{
  "d_shared_expert": 64,
  "norm_place": "peri",
  "extras": ["capped logits"],
  "warmup_steps": 200
}
Below are experts of layer 7 (counted from 0) of a mixture-of-experts language model. Rows are named router (the router's row for the expert), gate (a neuron's input weights, with its number), up (a neuron's input weights, with its number), down (a neuron's output weights, with its number) and show model dimensions 32-63. Each number is 128 + 32 x the weight over its row's rms, rounded and kept within 0 to 255. Numbers have three digits each.
After each expert's rows: "comes after" lists some tokens at least twice as common just before its tokens as in all text; "comes before" lists some tokens at least twice as common just after its tokens as in all text. This comes from a sample of Wikipedia text that the model never trained on. Tokens count by the router's weight.

# expert 98
router:109086168133099076165125139152094205072075152135154186170124140122140125111166112177102138133104
gate0:123109150101143127099079089112177176112108167088092104078085135129147136081131099094129165178157
up0:142124160126156137135094114085151145073098140100127108068089114106136143072096100103146218163166
down0:166152177129142162152099215071165138120113151156131124139076137084131150162094091109142096154084
comes after: "-", "|", " non", " All", " long", " Al"
comes before: "-", "|", "year", "time", "up", "old"

# expert 207
router:166086077127135116161128089116100104177133116090109150137148167101107107085137157182163120142170
gate0:118131145154052101157107115160146150125090142107061127051140153132147138120128161122169119092118
up0:138122103144084073155074124148153131153106089126080092076150114145114163135112194122137121115139
down0:200093049140151132098167159126135126128135144118097180075075086094141118119167094104076137136155
comes after: "|", " (", " in", "-", ",", "19"
comes before: "–", " |", ")", ",", ":", ";"

# expert 218
router:158110167112120135096097105164108102099157150133109109098069136169182156148081121154171113113083
gate0:078142144158179106125111122161131102104141198140174163105066089138135156132075100163105128121104
up0:094091103095087102083142152130074079125147107132143087169142119150108147112162164161185151105122
down0:157131129113140137091161179116173164121127208143148136105173113066077077123105071118093130157134
comes after: "=", ".", " =", "\n\n", "com", " ;"
comes before: "=", "\n", "\n\n", "The", "In", "See"

# expert 102
router:135105101115158103168145199120108057091116130138085073130154173085057138113137158167124170125139
gate0:112130183156074102114103172069125126103134133141123090146119115094070120154160122136148102143207
up0:161180137112139141087096069159139150120144120093150187103152148187157122127134119136137151097150
down0:141059131110128147094149105166115115139170214158162139147054187161124120179105100141163098151110
comes after: " |", " and", "N", ",", ";", " &"
comes before: ".", "\n", " 1", " 2", "per", "°"

# expert 60
router:157104076090168130177156176129104068121099151165074062147153164099061138093150144163169140106133
gate0:139173134114142131133095106163076132119123146144147168116031055147083136098088135136202156114180
up0:147083121086151089079172119137147127071150120123117098123163100137115193138122119122121168108156
down0:136094080147076158093124108173130127134145075132112134108191211106098156165174137114105108146076
comes after: "\n\n", "–", ".", " in", " Jr", " New"
comes before: "=", " (", ")", ",", ".", " in"

# expert 74
router:171084159082145161111097156160112103156186182110100144087059109197152105144126131157156136107090
gate0:171138127174086112160113218063095102144125123145102160139126099118154172151137113101122163033117
up0:168128158144127126186083175073104103118150144158075146138079073156124118161163107130096151097141
down0:098122117140171063120180102114121121120140149114087111076130201128146141148145125134123093165148
comes after: "=", "\n\n", " =", "com", " ;", "See"
comes before: "=", "See", "Career", "History", "Early", " See"

# expert 235
router:136097163131167162095104129133124092131096154161078102114155156109135099124133144088168112175130
gate0:180132143121139131116173139118177146164114135143071110142129095211197091166142172122100118148124
up0:075124133115150093108076140090123074132139154162196114078134135092111122197116112145110139178155
down0:142173139072140119079149088168135089114126097137151155143166190088118162089188066115076153150074
comes after: " |", ":", " (", ";", "aged", ","
comes before: "–", ".", ",", " |", " ft", " years"

# expert 165
router:060118077115136106176067143111117076180138140171122084126080153108172170155145154096181145129108
gate0:212108141153147111129118197153118109119157147134132109113116137159167135113130104140110154134199
up0:218119146071184119125144112160154044135068127126127136154162136129128110079178142141135122140175
down0:051144170114112136114190109108208114145104106143103186087046135090185100114138120124097102180185
comes after: " the", " a", "al", " and", "ic", " an"
comes before: " of", "s", ".", ",", " in", " and"

# expert 186
router:132176100120128176107112146116207079145151162179122137142155096187120089122093090123099095132144
gate0:187151112124106140144093144112120153145140130112119067083121151109146154116121163206147132091150
up0:087100084123189112164090071133138136121144117120129181161160137128099056187123098096135121125107
down0:101173134136105125172129103145094158065138176101115158116094082146154137119123105201105138047073
comes after: " has", " had", " he", " did", " who", " have"
comes before: " been", " a", " be", " not", " to", " become"

# expert 200
router:168174124166155163131114170086100150098108148172181092103173080174182156142177089105175097097121
gate0:121133117156180062105077117161119124168121133136100133106081113099120086080203079162095149085103
up0:117088168144160128103055050150099117152133138109128128118185159134108132113171103203110136085089
down0:099101079115163078128121135147123111131154171164170203163094160100124068128111152157101200119134
comes after: " it", " It", " was", " he", " which", " He"
comes before: " a", " not", " also", " the", " used", " an"

# expert 247
router:157107073105164150180152157147087081107109132191089085117156178091084143089147133182162162073131
gate0:158145094152152074057097121110084123125130121081114137078159113114129216153159150158113173131148
up0:081102090166155133095134123098121221144105134100071143111195100121130159158149133133154146124119
down0:148122042130105184149115141160156123107084159068081132080082064146162160080170134145142136087127
comes after: " |", ")", ".", "|", " is", " 1"
comes before: "|", "-", "1", "\n\n", "0", "3"

# expert 113
router:161142097101133068081139116133097087186095200184106144110109126083151084094100056067174135109135
gate0:161102163129113059145146084109179138123112103134187145026099121117103110064081068128144171159119
up0:125120106129117132113100177160125099129165159085162200151106176168154042137125108110088109118118
down0:206118126144130106157070159132111111117110089145169140084073127111102185169098136148083173091166
comes after: ".", "′", " (", "°", ",", ":"
comes before: "°", "%", "″", "′", " m", " |"

# expert 240
router:096131115090128134164077153133089072090165177103098124111155150118074086104138126135153106159186
gate0:080130070171155154142114161128121185126149133144208138152057156106046140083140096100151099148201
up0:096124080152073152141154090130103126139136123122082147103133116055198101110117161190072150147084
down0:100125146124080148105110120095152053155084118142079149140182086119195087102103104122139208131148
comes after: "|", " |", " Total", " No", "\n", ";"
comes before: " |", "|", ".", " votes", " medal", ";"

# expert 82
router:137098112079160165165150147115096062124107133158072058165166147096113137089142162162160128092138
gate0:035121136105129101125167143150157096138131165175133068115119111175183173135105115087164088080119
up0:133147168155098136111157168107108140141131126126118126118106168120128088088111125113198094094101
down0:116176127116092114156161144169110091150174183089131119132171193122153118079197119016146110151125
comes after: "  ", "\n", "\"", ")", " —", " –"
comes before: "  ", "\n", " —", " Pi", " –", " USA"

# expert 180
router:142114105081133089186134143164099101170073163171145146072120126091140177146143092127162105109094
gate0:124151144167119122122149114130106174069142093141118141059117125116114154163162068140123165137060
up0:139085134144155151113179119111207165132138127154127149106126135122123169035161095143169148080084
down0:133116102028102118124091088112116143148115097129127052098139125169127139138114168181230154116131
comes after: " his", " the", " a", "s", " her", " their"
comes before: " of", " in", ".", ",", " to", " and"

# expert 211
router:088139140140134139151112173116107076116176084180104084176145075130054132130171115161179185099119
gate0:122154153093127169199131165127151126096109119101165083117160152185092104181108150086157127129125
up0:122102163126198111122117075154151165183135191155139172100141088070175129100159116131119152115165
down0:145110102097121162110068130146066127105182127144091090037105116170125179109120119112104118073124
comes after: " 0", ")", "  ", " Win", " Scotland", " 1"
comes before: "  ", " 0", " 1", " 2", " 3", " 4"

# expert 152
router:093111136139122151084112108125132074095102097130125077112140066107128169171069160075169174145150
gate0:098142172157122139119171105132127168172114119123138058077131145092116058160121128176116120152074
up0:115111166134116120091104095129113133091119107115131116116173152111092060143074122125078110100064
down0:116145192111118162149120126145074132116147137116089158100142095103135178097176104133136127122105
comes after: "  ", " 0", " 1", " —", ")", "%"
comes before: "\n", " 0", "  ", " 1", " 2", " —"

# expert 147
router:163087080131163083161099093136091154145075091166092157117147125107091068074095070110175118156166
gate0:152149099137148130170051150092140095112134133121111128139099097151126142104207139151139192139134
up0:132087149093112120072153104171127163146130129093139147152113166150188147136049124099090088171134
down0:149125123153170113089065152112162131153049148084086095106161164125105149151136099105116178227153
comes after: "–", " (", "19", "-", "′", "18"
comes before: ")", "–", " |", "″", ":", "%"

# expert 47
router:150099077145147100120097080093119134167095151138097146129139144134078088099112101146123123087156
gate0:148064160166135135136125146123098191118150120107132124064145117128138096124141157098079134161138
up0:151158114079116121115142104133179134111139141119145126175130171127109121155131107146122169137091
down0:148095142158192139107133140087088166164098150127161148089122084118179115108143105160079071118156
comes after: " in", " 18", ",", "19", " (", "18"
comes before: ",", ")", "–", ".", " |", " –"

# expert 94
router:126110161154153096093090079151160143145172108117068147164131121103086151167157147137174119109115
gate0:120169094176077118175094168121172120149126063104103108140138128100077091138139149115184187115136
up0:116121183083156152076149123133087152100108155135178137099095155132156143115150091160075065134118
down0:118088074127069154143125071159164130147146059162158161150097098060111130115065098122126101125138
comes after: " |", ")", "|", ".", " information", "\""
comes before: "-", "|", "Re", "The", "3", "Rep"

# expert 20
router:097140153123103127162129106120109075104123088169106118153194165104136158074080096160173155098134
gate0:088100144100114155101096061128136100132200076130074147114084105099169108120138147133179142164085
up0:151134115135160123126139131181104122088105169136133096153140156119114167123095150090109153139145
down0:157178133163112073145088117088129133107115097086130081145122148132118109142131127081143141100138
comes after: ")", "\"", " —", " 0", "1", " 1"
comes before: "\n", " 0", "\n\n", " —", " 1", " 2"

# expert 66
router:095097063160167132118111152073107103138149145169144093105085077158141092111163122126138092140111
gate0:152107065171140102120109072146106083113154143152072120148136096160121046109098174092116121146181
up0:048121156099106150102160113094135138110143124082108148165191112112120110170167117145152177063120
down0:162165096172087079162118076102162102066112132153123160091071124136147091146127144114101158097128
comes after: "=", "See", ")", " See", " also", " ="
comes before: "=", "\n\n", " a", " =", "\n", " known"

# expert 150
router:075101176113109086105174110095091093101135174084113159073138171085110167104174146127105133190133
gate0:073132202180105084086114178182136132102141067130093087149119129109131102141120126145105143168142
up0:171140064079204097142127091152135087206096104131163166121164115152146156134142110117170119084093
down0:066109181159121066175151108132174147144112110164079107149128138083160098091112133150125143138086
comes after: "\n", "-", "\n\n", " •", " information", " Clade"
comes before: ":", "-", " Clade", " Order", " Coordinates", " name"

# expert 77
router:099072124109105087174138158150078120107082168120145170169085151104124146090179157164118117117115
gate0:203095069120067132106089140131125162120162047131170157082089106136121117147137132147100100119095
up0:128114162127119089103137078121089171125138129082097131139137149144081129100168124131112128122056
down0:156127104110139091105137141175151113114104179102171105088132163101090148138117108165121102097066
comes after: "-", "|", " non", " co", " self", " Al"
comes before: "-", "|", "year", "based", "time", "19"

# expert 33
router:111104115120146121133104092132099089187130175108134146112141148151097111097141142138177166170152
gate0:103188153216108155114091126196165163097154163150153128143163122156145108093099153148160139182126
up0:096112089052190157107120102100061131137100123146079067142117092080134131122118117160131113082100
down0:123154131096108147194154116145149166135125115091125203120139083124110183067115146177116104127129
comes after: " |", ";", "|", " (", " L", " ±"
comes before: " |", ";", "|", "G", "T", "–"

# expert 53
router:097089162102176127102117163129089107114139199114151183128162099058148100129136170091124161181114
gate0:158138160135172120096112082166119174097127056117152179145138156130146097116101083086139098171163
up0:152048158165121129093119153107142137155093093119156160135156150078129145111100117099177103147131
down0:144078142117139090180103099146107108172122086133147129183113111079134110115184165067094096124149
comes after: " |", "-", ";", " (", "|", ":"
comes before: " /", " |", " 0", ";", ":", " mi"

# expert 220
router:063123096139080156158167130163096086075109144174150149137147173095156097118149100162145163142204
gate0:178137122123123139105111133140099162044077119153139165168087162102146147196131145158118098180192
up0:185128122146118159141129155141117144109099151161112148163101183112185168105147157175158075115149
down0:113104116080170126161127134165098128147094178110131147098156159120113148119120057144113141101125
comes after: " the", " a", " The", " and", " of", " as"
comes before: " of", " Minister", "s", "r", " Court", " and"

# expert 159
router:125101108121120127139139087122093109141087064193102127178161143123138120122133074112181199128083
gate0:107120128138081134109104098126108088070149108140146110079108086102201092189112083128134178131100
up0:158117105145129087181116100134191113101147116120141067153050072187169161192160133148196180143186
down0:131186144109123097138188091160195078125175124131107085223131113123112086104095076170124171151181
comes after: " of", " United", " the", " National", " Supreme", " Right"
comes before: " of", ",", " and", " (", ".", " in"